Experts of a small language model.
Size: width 160, 12M parameters.
Experts: 64 squared ReLU neurons an expert, 8 picks a token, a sigmoid router.
Below are experts of layer 7 (counted from 0) of a mixture-of-experts language model. Rows are named router (the router's row for the expert), down (a neuron's output weights, with its number) and show model dimensions 0-159. Each number is 128 + 32 x the weight over its row's rms, rounded and kept within 0 to 255.
Before each expert's rows: "comes before" lists some tokens at least twice as common just after its tokens as in all text. This comes from a sample of Wikipedia text that the model never trained on. Tokens count by the router's weight.

# expert 11
comes before: "-", "|", "–", "The", "19", "1"
router [173 130  77  96 131  99 108 139 114 140  96 175  87 197  99 147 128 142 142 100 131 140 166 173 143 120 154 111 159  15  62 103 106 196 100 155 219 118 146 122 127 147 123  82 118  62 148 143 135 143 143 150 122  91  69 143 116 113  99 169 178 135 172  89  83 138 167  98 132 102 169 148 115  99 110 146 130 149 110 153 155 128 155 170 166  96 224 157 142  89 150 134  70 133 126 112 129 137 162  94  87  82 172 100 132 105 120 127  76 152 174 104 109 103  94 132 129  91 152 103 131 156 161 126 129 105 161 143 169 135  97 115 142 160 108 116 143 100 155  95 107  70 134 160 139 142 115 145 143  78  81 113 158 171  89 121 143 124 163 182]
down2 [ 99 153  86 133 102 150  27 110 185 140  94 135 159 193 160  99 114 101 127 155 114  75 179 146 141 127 129 146 163  88 143 116  87 124 154 117  73  96  95  99 124 171 166 104 104  77 110  79 146  88 140 164 157 112  86 100 159 146  91 200  86 100  88  97 130  99 213 132 167 132 164 154 107  68 130 134 129  98 108 142 115 146 165 102 133 110 137 174 120 117 163 107 143 229 125 129 148 171  62 163 162 134 140 132 124 153 137  71 152 141  72  78 112 139 115 148 100 118 140 131  71 139 132 113 139 133 115  88 125 145 170 136 120 173 124 179 116 157  84 166 160 155 150 123 123 143 115 199 145  85 144 150 143 106 133 123 117 151  80 108]
down3 [123 145 129 112 109 152  40 124 167  91 166 171 169 168 106 121  83 143 124 122 132 111  92  63 191 123 119 156 119 157  81 161 101 102  96  97  93  81 117 132 119 137 132 157 118 145 157 171 103  96 231 170 124 138 119 147 141  83 153 113 143 161 110  96 168  89 154  69 161 120  77 131  74 111 148 121 176 152 131 150 141 116 131 174  93 181 124 120 146 120 118 147 119 104 159 100  91  87 137 138 153 122 120 106 172 138 170 163 120 111 167 174  67  90 113  85 151 111 120 170  73 140 149  86 195 160 112 120  85 170 177 146 129 173 103 138 134 144 124  85 112  88  64  99 113 136 152 146 109 121  75 142 115 165 183 154 122 166  68 154]
down4 [130  81 125  86 103 119 125 114 120 122 110 103 193 144 113  75 146 113 192 103 112 169 167 174  93 129 123 168  59  74 123  83 142 165 162 106 154 131 118  84 125 132 144 182 117 139  97 136 119  95  81  89 159 159 148 103 118 217 159 179 212 123 121 167 110 110 124 143  48  99 136 132 113 108  95 134 111 154 117 106 101  78 136 110 155 173 159 153  83  72 111 105  64 114 142 137 121 140  95  93 122 143 139  91  93 173 135 151  98 186 153 143 128 163 125 143 108 137 109  81 142 124 124 113 153 188 152 161  92 135 126 129 157  94 137 142 130  61 163 176 141  82 168 119 162 122  91 158 157 184 101 149 155 103 157 121 140  69 133 190]
down5 [136 113 139 124  98  78 152 167 150  91 162 177 124 142 134  97  56 114  59  87 145 170  87 135 176 157 105 113 189 104  74 125  90 131 127 116 165 109 109  62 110 132  98  99 108 113 102  72 160 107 101 140 115 142 102 111 122 148  64 147 118  72  86 145 189 162 129 107 182 142 135 125 101 144 180 144 138 121 149 126 147 143  90 115 112 128 120 164 159 120 149 117  98 115 146 125 169 111 159 160 152 117 150 116 102 125 145 134 123 127 125 145  64 109 118 202 169 167 110 191 121 140 121 108 156 156 185 119 117 141 137 108  96 105 137 154 161 116 201 139  64 163  61 132 137 121 148 213  86 209 111 165 123 130 162 102  48 147 121 154]
down6 [154 156 116 119 120  99  56  91 155 131 136 104 153 124 103 123  52  67 139 132  65 156 129 157 114 107 119  75 100  92 118 104 134 109 149 133 114 140 158 203 173 143 112 116 121 164 188 129 128 132 126 163  66 118  97 107 145 195 152 130 103 156 103 160 107 169 132 136 179 106 120 183  53 135 134 133 134 106 142 105 121 131 130  85 179  95  75 127 113  88  84 122 137 149  68 187 168 158 131 169 149  96 162 109  88 174  99 154  54  86 162 133 118 142 133 184 198 126 170 109 146 143 115 127 101 196 136 101 194 129 155  78 142 120 114 136  99 142 126 105 163 176 109 134 117 162  86 151 123 130 117  90 179  79  92 161 143 127 132 149]
down7 [ 98 181  87 138 138 156  85 150 165 158 179  69 147 105 154 154 144  99  84 130 173  93 116 127 133 115 146  86  98 146 137 157 154 138 130 113 170 140 148 105 119 106 121  54 118 102 132 125 191 194 182  90 181 106  74 164 113  51 111 143 136 155 113 157  73 104 129 124 116 107 108 156 132 124 139 142 153 114  88  81 154 177 157 136  68 117 159 128 139 176 181 104 185 156  98 155 114 108 149 119 163 116 144  99 105 183 127 161  88 129 102 145 102  93 134 101  85 129  25 174 121 169 116  95 118 176 102 116 171 200  78 168 103 102 122 137 179 148 122 120 110 103  93 132 115 106 191  98 130 158 151  77 136 149 123 115  95 118 126 123]
down8 [136 118  92 123 183 131 170  91  83 110  74 117 145 109 109 126  92 130 133  77 162 125 112 137 107  98 130 101 166  74  78 195 135 116 146 157 191 106 148 124  84 159 114 114 124  77 103 122 130  91 170  99 126 124 135 118 185 106 130 112 117 128 138 125 153 131 128 142 164 133 114 105  80 120  87 131 147 117  64 159 155 169 125 137 132 161  61 161 135 101  64 148 152 202  57 167 155 222 154 145  62 103 129 146 145 100  81 153 117 108 163 159 161  94 101 120 133 143  93 153 107 179 192  77 128 126  88 105 131  89 105  63 132 123 115 186  96 155 103 170 148 158 120  96 155 177 151 121 170  89 124 170 162 124 151 158 140 165 157 131]
down9 [ 96 177 137 112 161 140  61 111  77 119 109 173 153 120 131 137 143 134 109  96 106 115 144 125  59 105 146 112 165  91 103 152  99  62 106 186 122  79 155 125 103 204 129 150 166 164 138 130 100 162 141  94 119 219 130 123 124  79 186 171  79 135  96 126 198 133 110 209 150 113 134 120 161 103 109 174 119 167 145  64  91 163  80  87 134 178 163 122 172 105  97 115 119 191 146  91 126 137  92 131 177 157 170 117 138 109 169 120  98 141 152 117 169 134 154 137  79 127  89 107 135 143 151 142  99  71 132  68 146 100 160 112 130 101 104  94 171 104 123  92 141 134 139 129 101 137  95 150 168 124  67 108 190 126 107 115 127 126 156 108]
down10 [126 108 172  84 106 139 133  97 172  90  62 169  89  94 100 171 158 144 131 182 136 110 138 144 111 162 110 155 102  73 158 141 111 171 138 162 164 133 116 135 112 152 159 141 113 226  77 150 136  91 110 169 111 122 121 138 108  72 142 152 175  98 152 169 144  64 104 134 171 155 177 149 170 166 142 105  75 181  98 122 142 127 125 163 120 114 118 104  67 200 176 106 165  96 152 157 119 120 184  85 215 135 100 114 161 113 149 134  90 122 107  95 118 128 109 144 102  89 146 128  72 137 132 186 126 105 150 126 136 122 136 118 147 102 118 133  71 114 121  88 111 184 127 147 130  97  83 111  98 197  99 152 123  83 110 169  77  93  90 125]
down11 [137 165 145 121 107  91 114 112 154 132 115 120 109 102 137  76  84 115 122 161 134 129 105 151 220  76  88 106 160  72 152 154 156 134 111 117 174 111 113  94 133  42 100 108  78 107 152 196 166 119  72 113  91 115  88 128 122 148 133 115  79 114 148 167 144 120  87 154 130  93 255  72 128 114 172 118 156 120 121 105 154 147 100  99 163 117 136 149 104 123 171  98  84 179 137 115 131 137  95 125 115 153 147 158 111 200  99 148 130 117  83 129 134 131 116 147  97 117 121 127 107 120 155 155 139 118 206 110 149 139 159 150 115 143 121 173 173 136 162 148  99 211 140 141 132 146 185  96 125 141  92 119  40 124 122 183 152  95 114 105]

# expert 10
comes before: "|", "-", "\n", "  ", " 0", " 1"
router [ 62 110 182  89 124 134 117  50 173 120 119 124 119 166 132 144  73 134 129 147  97 120 167 110 106 105 150 111 151 209 143 153 104  38  88 180 120 101 134 138 121 135 109 136 158 182 149 148 153  60 154 115 157 137 125 119  90  81 140 121 165 130  79 203 177 116 173  95 127 145 175 106 133 131 128  88 145 115  58  97 164 181 191 125 107  98 110 134 165 105 155 143 150 173 134 121 151  48 196 175 108  79 151 110 121  99 124 127 140 113 122  78 142  99 134 144 158 113 105 101 147 114 128 110 105 104  76 129 176 102 117 201 167 132 138 162 143 162 141  93 150 154 125 159 177 106 158  91 113  92 104 105 130 135 133  97  80 145 117 132]
down4 [ 80 147  79 126 179 162 109  56 149 148 105 144 192  94 122 169 102 205 178 133 120  99 116 128 164 134 122 134 175 150 100 147  84 108 116 140 121 140 201 141 146 125 138 126 130  92 113 193 137 115 114 131 143 172 129 152 109 131 154 116 135 161  84 119  84 175 148 134 132 142 112 116 100 141  99  11 174 108 108  97 113 153 155 134 183 128 140  80 141 132 164 177 147 183 105  93 116 162 121 109 129 149 154 123 154  88 119  81  95 167 133 124 170 186 135 166 136 123  87  91  98  95  93 122  87 149  68  36 150 109 145 126 135 163 111 110 141 209 127 129 157  90 164  96  88 167 119 146  93 113  91 115  78 101 153 113 136 121 106 128]
down5 [129  90 143 105 172 107 189 163 126  80 110 142  95  71 162 113  91 160 123 107 142 130 160  45 156 140 108 133 144 150 182 143 121 110  92 114 110 147  94 142 105 113 156 124 179 158 129 152 180 144 107 180  74 114 131 183  96 119 206 122 122 110  96 102 122 176 148 139 107 141 128 193 150 175 111 143 117 136 170 147 119 133 141 125 124 122 121  78  84 112 155 109 159 209  80  90 144 150  86 167 137 120 122 200 117 186  76  81 123 138 182 147 117 119 141 136 176 111  97 123 142 124 110 135  85 177 174  83 114  96 179 169 150 113 108 174 107 105  99 168 142  76 127  96  91 102 108 103 119 107 175  92 147  73 138 103 110  73  77 108]
down6 [150 150  61 117 123 135 105 112  96 188  99 136 121 168  94 119 142 151 160 118  88 105 157 128  56 154  73  99 165 146 148  96 171  88 209 148 133 135  86 148 139 138 117  95 110 107 164 177  84 112 131  84 165 128 103 138 141 111  81 117 114 122 144 150  79  95 105  98 150 129 138 140 157 165 138 128 109 132 111  79 136 159 146 101 132 127 107 121 104 187 145 142  57 109 168  80 133 121 135 139 202 192 100 105 179  89 113 155 123 105  55 133 163 144 108 183 104 154  68 113 210 117 136 182 118 121 138 148 173 187  93 140  91  63 186 135 139 108  88 127 176 134 157 125 167 140 123 114  90 121 153 156 157  97  85 175 119 113 137 102]
down7 [135 167 130 117 167 148 130 106 115 151 169 222 128 110 119 217 172 142 113 142 171  89  96 146 174 111 103 109  84 154  93  90 146 153 161  86 151  88  75  62 160 120 118 157 137  86 108 165 162 117  96  72 178  78 141 110  97 103 148  93 134 132 125 111 139  79 234 151 104 107 100  81  93 142 140 110 117 109 150 128 117 142 142 155 171  85 137 121 154  62 133 159 110 126 140 132 116  98 131 171  96 125  96 128 143 228 140  98 146 148 145  90 146 156 118  95  92  71  91 124  96 173 133 141 177 100 133 111 114 175 178 156 135 156 109 118 150  87 107 128 170  75 138 115 120  92 104 144 105 144 106 145 137 186  90 104 146 129 145 151]
down8 [126 147 148  83 132  95  56  95  92 112 150  94 131 156 134 111  91 157 144 124 100 129 100 105 145 100 120 162 129 158 107  91 126 127  74 129 134 112 136  99 149 149 103  90 194 183  61 127 150 194 128 104 132 152 127 164  96 149 123 119 143 173  90 154 130 128 106 142 140 131 108 116 171 135 152  82 110  69 158 175 185 100 121 111  77 101 121 174 122 146 125 170 123  97 186 116  25 133 151 140 154  62 103 148 141 101 128 120 126  94 148  89  84 109 146 120 207 154 152 199 166 111 131 201 143 140 148 191 107 168 133 163 128 166  91 170 168 108  86  81  91 114 129 183 127 106  79 142 129 108 111 120 105 165 138 139 126 123 156 195]
down9 [ 74 115 120 145 160 110 118 117 162 124 109  86 115 140 108 172  96 150 143 171  99 130   7 149 168  87 114  78 100  99 145  84 158  97 160 147  69 143 162 150 163 100  85 128 150  80 136 114 134 111  92 141  92 122  93  94 120 110 160 115 159 102 100 186  66 128 134 137 124  87 117 155 171 138 169  90 123  84 137 101 160  72 130 102 133 120 100 142 168 168 125 141  88 146 103 141 119 132 155 145 150 171 121 145 113 153 138 155 122 194 151 137 144  99 121 154 189 147 131 107 177 126 198  80 183 127 157 107 181 224 175 118  98 117 148 124 177 106  79  90 116 141 130 114 154  63 149 125 134 104 117 169 148  76 147 131 120  91 177 131]
down10 [134 104 132 155 173 158 168 112 130 105 111 127 109 119 113 223 146 133 141  84 168 127 147 102  43 160 108 131 133 111 108  88 122 127 130 141  98  87 148 123 185  89 116 139 115 158 112 128 193  87 123 101 128 158  90  93 109 138 105  95 117 125 147 182 137 117 156 150 145 146 102 112 143 164 117 145 145 111  89  81 146  94 143 146 163  81 178 115 158 125  97 151 133 161  81 123 129  88 155 213  67  92 114  81 142  84 120  50 105 142 167 108 153 144 132 125 106 140 177  40 139 106 175 146 124 116 121 106 144 142 193  75 144 134 109 175  69 190 132 123  89  73 159 163 129  96 117 139 132 119 214 119 184 115 111  96 139 114 149 155]
down11 [123 125 107 146 151 158 174 140 140  89 164  96 135 111 138 173 136  80 174 158  75 114 103 122  81 133 168 110 130 115 151 107 127 132 144 100 144  78 120 109 169 134 107 192 142 126 197 156 159 155 154 109 137 152 113 108 101 132 149 143 161 130  46  99  77  91 167 125 139 134 152 180  46  97 124 184 118 170 112  92 101 101 116 136 114 147 127 125 123 120 131 107 118 132 158  57 100 148 159 133 125 211 128 133 128 190 128 120 186 137 121 120 118 165 123  89 118 141 156 183 137  95 167 144 134  81  84 148  51 164 130  92 148 175  60 172 106 102 143 114 144  65 111 182 117 125 144 145 144  73 121  71 136 135  60  85 172 112  95 168]
down12 [109 140 115 122 138 114  55 144 146 144 151 113 111 141  79 130 172 126 102 115 155 167 168 133 116 115 155 130 146 118 202 112 119 128 168 125 227  98 109 115 107 121 122  94  99  76  84 126 150 129 206 149  98 124 117 107 103 120 106  55 146 132 111  81  97 141 131  82 166  88 119 162 161 119  93  88 131 130 155 106 182 148 113 112  93 115  54 136  91 143 203 202 129 122 132 138 142 159  71 175 128 154 140  87  62 155 149 148 139  98 109 172 110 151 183 168 165  87 111 198 151 149 177 120  29 128 125 139 135 138 143 140 138 109 179 111 110 118 120 140 119 143 170  96  77 155 177 123 106 132 100 147 175 126 122 138 107  90 141 126]
down13 [127 164  77 172  99 182  78 160 116 130 101 176 140 103 125 121 188 133 129 145 175 136 186  61 123 116  97  94 161 168  87 205  82 105 104 127 149  99 114 127 103 138 116  91 137 120  94 145 165 106 155  62 126 131 103 153 105  97  76 147 117 102 182 201 153 186 150 130 130  85 156 145 131 151  80 130  97 126  41  96  96 175 131 162 136 127 124 112 166 106 160  90 111 106 128  91 165 117 159  84 165 152 171 186 146 132 125 105 147  92 125  80 145 146 113 111 113  99 185  78 124 127 190 124 140 113 151  48 116 117 147 151 142 127 153 134  38 153 174 121 127 140 108 151 138 144 118 122  89 120 123 140  96 146 116 120 133 164  96 183]

# expert 9
comes before: "-", "|", "\n", "  ", " 0", " 1"
router [167 138  78  80  82  99 113 104 145  86 134 112  80 119 136 132 146 118 186 121  74 161 178 131 139 180  87  69  97  95 114 126 128 152 135 156 139 136 155  96 110 122 153 140 103  92 188 113 167 126 143 130 174 117  95 156 168 115 148  88 112 145 169 124 100 105 169  91 162  93 157 128 113 120 129  88 169 101 102 183 140 105 120 174 116 146 114 128 178 155 117  79  88 135  91 107  93 107 165 140 118 101  93 109 200 110 115 125 155 144 137 180 151  87  49 168 141  79 165 144 128 199 129 134 119 132  69 118 152  97  81  83 136 122  76 134 141 128  91 125 190 142 101 120 186 142 143 141 108 128 103 113 207 158 109 179  78 107 194 176]
down4 [111  62 133 123 128 146 146 125 174 187 123 136  77 144 212 132 125 128 128 129 102 104 158 107 147 116 163  93  97 119 145 150 101 123  70 165 101 140 110  85  90 168 114 146 116 146 135 144 150 119 134 136 116 171 134 184 156  68 148 123 200 157 106 157 130 149 158 140  79 165  86 101 156 164 151 147 133 140 109 170 159 131  82 103 193 153 145 103 104  58 125  49  86  88 166 106 133 142 121 149 144 126 126 129 116 124 145 182  67 108 146 147 131 112 128  68 133 141  83  99 168 161 107 108 132 102 147 191 105  85 118 114 124 130 115 144 133  59  66 127 120  66  71 176 136 190 159 132  82 171  81 148 115 179  73 138  97 127 154 146]
down5 [114 133 142 132  87  80 168  76  76 123 121 138  84 101 140 157 128 174 174  78 147 136 179 105 110 116 143 148 227 124  83 182 112  98 134 115 201 147 124 119  66  86 141 102 120 109 174 149 147 176 132 155 119 108  88 108  66 126 133 108 119 115 144 150 161 132 135 151 140 126 154 101 132  91 105  63 101 174  76 152 122 117 146 138 149 142 169 115 111 173 102 150 135 173 131 181 113  75 125 167  93 112 168  81 127 116  72 115  89  93 155 199 126 107  95  60 107 152 102  85 116 151 124 181 108 147  93 164 108 143 177  55 131 141 119 134 122 117 170 164 132 139 140 177 158 103 140  80 134 139 187 113 150 138 167 157  79  93 101 123]
down6 [140  87 144 113 114 136 118 145 180 141 147 170 116 139 119 142  47 164 116 159 145 159 124 116  86 139  58 106 122 106  66  73  80 154 134 126  67 134 185  96 170 117 116 119 139 133 115 200 182 125 154 114 123  86 126 177 170 147  84 137 147  87 102  80 143 205 110 132 120  78 119 173 136 127 104 154 155  91  70 204 122 113 119 184 123 137 124 196 124 125 160 165 139 158 111 100 129  94 105 155 154  80 161  95 139 168 146 160 106  48 139 128 130 152 136 129  87  96 115 176 107 114 135  70 120  96 177  91  89 145 131  95 159  91 158 160 136 166 152 132 108 177 130 185 150 162 109 155 129 131 156 102  88 102  85 119 105 128  96 107]
down7 [181 138 117 122 191 101  86  90  94 187  68 195 186  92 161 144 203 114 116 114 117 166 158 145 107 150 153 105 123 152 136 105 167  48 108 138  68  46 107  99 172 144 186 155 127 150 147 139 183 102  98  83 126 177 164 160 105 138  41 172 121  99 127 124 158 162 114 132 111  89 119 149 125 129 162 159 165  62 125 149 117 124 136  96 117  89 158 158 143 115 153 107 122 108 148 115  96 136 140 113 140 207 135 122 150 130 148 138  71 108 103 146 132  82  93 141 114 151  99 124 112 119 114 119 146 123  84 116 106  96  97 234  90  97 149 136 118 100 150 130 156 143 132 159  86 116 149  80 124 132 131  80 149 147 109  99 137 148 157 143]
down8 [130 122 103 133 153 119 190 135 185 147 109 126 164  94 130  79 207 151 109  88 194  93 145 125 100 109 143 167 140 160 138 144  83 143 152 114  93 104 185  87 152 117 118 103 100 139 144 114  90 153 150  94 138 140 146  97 138  83 139 178 178  89  78 179 160  98 139 104  57 112 104  87  87 154 118 166 124 125 149 112 100 182 145 122 108 165 160 156 106 184 205 165  97  88 123 152 130 107  77  72 136  99 119 100 132 110 155 136 143 125 157 106 165  98 117 126 112 151 175 176  90 109 158 141 142 131 151  68 141 106 155 110  45 120  88 102 145 162 133 177 106  91 130 151  79  52 122 129 144 113 147 120 126 147 109 107 136 195 194 149]
down9 [123 128 131 157 115 187 207  88 109 142 155 118 153 151 115 111 134 107 137 108 142 189  91 173 165  80 155 123 139 230 109 160 138  92  62  79 149 122  90 109 138 125  75 117 140  46  96  87 134 130 106  74 171 151 123 108  76 138 169 156  83 142  91 108 109 201 132 124  93 128 109 152 123 136  85 150  96 146 123 131 118 136 189 141 113  80 198 151 150 118 114 153 116 130 131 144 125 129 148 110 106 138 165 108  76 146  97 145  95  95 109 184 151  75 107 108 178 142 132 130 162 117 117 146 105  84 134 129 114 145 174 110  94 169 147 166 161 146 136 203 142 128 119  96 155  91  74  80 166 152  85 145 117 131 118 178 128  69  83 143]
down10 [123 213 121 131 184  94 255 178  92 110 130 121 180  87  87 127 171 148 165 107 112  95 101 133 112 145 138 149 109 100 121 156 108  93 186  96 102 165 125 121 159 139 110 133 136 102 136 103  96 193 139 207 128 174  96 120 155 137 128 103  76 118 128 143  97 132 127 144 138 156 114  85 109 117 110 171  99 169 119 119 128 127 106 111 181 165  93 111 106 145  98 109 151  78 100 127 103 155 120 137 133 100  53 123 152 106 125 114 121  99 102 167 121  96 158 118 119 122 150 140  75 118 159 108 119 139 114  66 154 184 138  65 141  84  66  98  74 165  87 168 142 158 100 126 145 126 113 139 138 151 176 136 164 141  94 168 119 144 116 156]
down11 [160 123 138  83 130 123 119 109 155 131  79 146  86 141 113 155 108 116 155 152  82 106 126 158 157 137 183  71 111 108 130 181 181 140 177 133 132 158  83 166 115  77 130 167 111 155 103 130 122 186 209  75 130 106 130  75 113 133 146 117 104 118  85 144  79 165 104 162 106 131  89 174 127 173 154 107 155 168 130 137  83 136 115 107  93 203  99 120 110 129 168 163  93 146 108  71 102 142  73 141 153 160 123 120 143 146  48  46 146  88 109 133 138 184 114 136 131 124  95  97 129 130  94 171 116 124 162  99 154 117 130 183 135  50 134 108 173 108 115 134 106 114 187 154 174 156 162 120  63 168 129  91 134 131 111  64 159 154 143 109]
down12 [179 133 156 134 153  71  69 138  82  81 126 115 142  55 137 106  97  97 150 109 102 130 187  80 159 132 144  52 110  99 116  99 121 169 140 105 109 116  94  88 130 122 121 124 118  85  82 141 122 203 144 140 148 114 103 151 181  80 176 124 141  42 152 129 200 145  96 112 120 144 143 134 198 145 162 114 129  81 160  69 114 114 116 146 111 123 146 122 134 135 148  88 139 156 101 134 128 128 143 125 154 110 139 184  96 143 132 119 139  68 163 135 202 149 168 118 141 128  95 153  59 182 139 158 167 140 118  37 132 135 109 156 143 177 160 146  88 162 110 161 184  97  89 176 138 115 174 162 119 144  91 123 133 118  84 124 126 153 107 132]
down13 [132 127 120 143  82 119 158 114 209  89 165  73 113 140 149 133 147 149 138 108 186 148  62 106 111 130 178 148 154  89  98  75  68 161 169  98 139 142 173 148 122  80 167 182 113  88 167 109  93  90 112 159 139 133 122  73 134 145 125 176 160 122 138  89 151  99  85 130 104 155 146 130 140 171 111 127 156 137 137 110 163 185 116 139 132 112 132 156 126  98 130 155  70 101 122 144  55 154 192 169 130 128 108 131  82 133  99 115 108 183 164 151 120 104 180 132 144 135 177 104 123 128 200 180  82 118 179  74  83 128 151 109 133 147  76 151  83  83 137 125 119 111 114 140 175 123 106 107 111  85 189  82 107 186  81  96 159 106 116 102]

# expert 23
comes before: " the", " a", " to", " by", " an", " his"
router [139  81  90 137 117 147 139 214 120 123  79 151  86 169  93 140 173 108 120 138 160 112  79 190 166 142  76 106 107  86  76 185 153 184 197  78 142 135 154 101 143 115 138 179 100  81  97 157 123 149 111 119 112 130 145 126 146 153  93 132 132  98 139 167 130 121  90 153 103 119 139 117 153 136 136 185 124 164 134 159 123 132  96  91 155 142 112 172 145 167 128 132  78 145 179 132 117 168 154 158  90 162 106  93 141 132 140 140 144 124 128  72 105 137 102  93 118  99 142 140 128 169  80 111 139 189 109 152 134 153 118  61 107 128 105 103 143  85 205 157 163  92 110 107  76 144 117  78 105 176 148 230 155 132 151 108 126  99  96  50]
down0 [136 207 126 114 141 136 190 100  84 142  96  84 138 180 133 139  81  62  83 132 127 118  98  81 160 124 128 122  96 148 103 114 124 165  90 103 182 181 108 135 111  82 141 133 150  80 155 115 199 121 161 134 173 116 151 137 115 139 146 150 185 124 105 170 135 144 108 114 127 138  97 112 140 129 168  94  91 159 151  96 156 158 149 127 123 127  97 160 146 114  89  61 120  57 153 155 115  90 125 145 131 129 124 113 133 141 133 149 132 138 119 107  86  70 129 144 146 197 195 145 128 164 110  77 208  98 141  99 145  91  81 135 111  98  64 185  62 144 139 114 193 122  72 140 100 169  93 116 148 165 189 112 119 113 101 149 144  96 106 180]
down1 [103 166 158 157 144 106  76 121 148 121 137 110 127 149  70 100 191 160 107 130 144 127  97 112 188 156 107 165 124 135 145 122 179 114  99 115  98 215 123 112 165 175 103  98 118 103 155 164 120  89  52  96 159 111 174  95 130 114 134 181 125 131 133 172 145  58 113 184 124 168 115 197 142 129 159 154 122  72  85  93 132 148 168 129 205 145 176 107 120 162  85  96 127 154  81 180 100 151  51 138 116 162  73 124 116 120 136 108 143 117 132 123 131  91 182 167 119  77 104 186 161 157 113 137  98  96 163  84 133 134 153 117 134 139 107 158  61  85 124 107 151 140 114  74 164 125 156 102 112 142 100  92  87 109 123 111 113 158  99 152]
down2 [171 225 104 106 107 148 163 178 173  98  93  80 144  55 155 126  89  79 153 155 141 166 138 134 146 124 146  91 141 180 136 153 100 136 172  72 113 126 148  81 138 142 157 116  62 113 124 137 106 167 114  75  87  76 108  96 102  99 111 115 100 124 107 149 151 144 153  93 127 118 138 126 164  92 184 150 117 142  89 155 161 159 135 179 152 103 139 130 138 148 137 143 110  84  87 165 142  45 116 117 133 118 147 140 120 129 108 182 185 107 162 114 171  89 145  73 162  78 117  58 104 121 103 144 161 117 142 153 103 199 128 201 109 150 100 130  84 143  85 101 120 117 136 146 196  80 133 125 150 146  72 117  99 109 100 139 151 124 159 155]
down3 [147  67 135 125  44 118 121 175 145 132 171 143 115  86 131  82  93 166 175 164 150 138 137 113  92 184 139 155 125 128  98 130 126  89 128 168 106 127 115  87 133 148 222  97 139 196 112  95 116  88 159 138  66 143 109 160 119 176 126  68 100 130 134  85 111 120 116 105 180 184 136 211  96 101  85 112  91  70 112 151 167 138  97 142 149 119 168 117  95  91 204 131 103 163 147 118 153 130 132  81 155 162  76 136 134 126  98 104  89 143 155 134 146 152 110 138 107  93 161 156 115 128  60 164  76 105 121 123 180 152 140  74 116 207 147 144 169 137  70  82 128  84 137 148 130 148 130 152 125 142 108 110 134 110 154 133 123 151 142 149]
down4 [151 103 137  93 120 131  86 133 143 125  69  36  97 185  62 139 101 162 114  91  82 153 109 146  85 107 106 167  87 144 136 176 128 117 147 150  79 114 125 144  92 124 129 105 173 124 103 122 181  86 114 162 123 173 118 137 158 144 126 118 173 128  34 140 140 131 179 138 110 108 123 141 145  42 141 135 124  94  85 183 130 112 133 103 127 124 140 136 128 150 131 149 132 133 194 207 166 100 126 135 139 178 151 141  70 158 148  65 131 191  62 194 159 116 160 108 105 121 151 108 154 124 146 116 136 154 131 172  78 105 164 146 122 138 131 136 124 144 205 164 134 174 103 114  99 135 133  82  64  81 160 153 130 141 115 145 120 135 106  88]
down5 [ 60  89 169 126 129  76 167  91 112 105 174 138  91 134 149 144 136 139 152 127 104  91  70  93 167 145 103 147 169  99 135 141 117 102 116 124 136 138 173  76 113 155 137 134 157 115 140 115 101 130  54 154 146 114  67 100 165 145 105 127 110 124 131  90 116 179 151 135 145  77 158  71 116  65 130 114 160 151  81 176  87 106 107 168 190 157 169 114 121 134 173 152 113 163 159  33 120 153 153 111  97 127 122  85 143 174  54 113 146 142 161  98  96 142  79 126 152 101 133  89 123 145 156 172 134 121 159 147 116 162 175 136 165 187 202  87 127 109 144 131 141 158 190 156  73 115 156 158  96 106 147 112  83 106 153  88 143 142 161 166]
down6 [166 170 163  69 136 158 185  97  90 100 116 129 196 110 144 143 125 150 104 149 105 135 127 101 132 123 156 124 119 181 133 176 169  93 146  64 141 110 147  75 115 100 152 201  79 155 153 117  61 109 175 127 118 110 128 102 144 114 103 122  91 162 166 135 105 139  64 116 141 176 105 152 166 140 168 147 104 110 109 133 146 117  95 114  71 104 140 135 139 113 162 184 144 148 142 145 163 122 111 183 118 129 138 135  91 127 145 132  98 110 155 156 162 166 140 132 171 142 157 129  72  12 141 129 114  51 131  65  95 125 167  92 145  77 168 119 117  91 119 120 150 122 114 139 115  88 105 108 110 142 136 146 240 126 120 151 138 108  64 103]
down7 [134 120 124 145 120  88 185  72 140 118 102 116 104 218 138 154 131 143 136 129 132 167 153 138  86 200 120 136 103 133 112 156 134 109 109 170 153  98 123 133  61 159  99 105 155 109  76 180 139 102 146  67 130 146 136 150 117 137  74 104 130 142 107 112 102 124 114 148 102 131 156  92 153 139 151 115 131 166 102  77 130 156 156 134  93 103 132  73 155 126 166 130 200  60 150 143 136 105 191 186 116 163 142 112 163 168 129 157 179 104  66 207 149  88  87 111 167 117 108  98  62 119  82 129 156  69  44 198 118 124 153 123  85 139 115 161 132 134 131 109 112 121  99 127 167 123 131 106 127 117 121  95 144 185  90 192  94 131 132 110]
down8 [120 147  97 150 151 121 118 122 142  97 107 159 161  67 108  99 155 204 160 113 117 128 172 176 109 102 143 121 132  88 172 120  68 121 149 100 141 117 137 155 103  65 148 108 119 146 185  57 157 136  97 112 127 139  42  82 109 113  99  89 189 160 147 185 155  98 143 117  98  81 134 100 142 162 148 117  70 152 119 184 118 183 149  93 130 153  51  95 131 182 160 111  89 152 119 136 168 162 144 130 133 117 124 108 135 114 111 171 136 161  96 168 169 109  73  92 151 124  98 105 114 110 166 108 155 118 147 142  88  61 192 125  89 114 123 108 104 108 136 181 167 177 124 214 127 151  99 164 102 129 147 141 139 103 101 105  88 147 165 150]
down9 [168  83 116 122 165 172 204  92 144 162 134 166  94 133 169 126 103 126 156 118  81 148 128 113 156 166 115 106 165 106 135 126 131 161 176 185 164 183 105 120 173 113 100 104 146 127 204 179 159 178 150 115 130 138 149 151  86 137 132  97 130 149 111 157 103 136 121 198 169  58  55 121 135 148 151  83 145 128  88  86 146 103 156  82 100 157 118 117 152 125 102  72  96  88 166 124  83 116 144 185 139  83 101  78 147 112 143 152  84  86 157 105 158 126 115 137 133  87 131  84 115 163 156 118 132 163 120 183 180  95 103  84  94 123 128 137  52 145 107 113 110 125 108  89 129 121  73  52 157 127 130 135 123 181  79 146 139 143 127  89]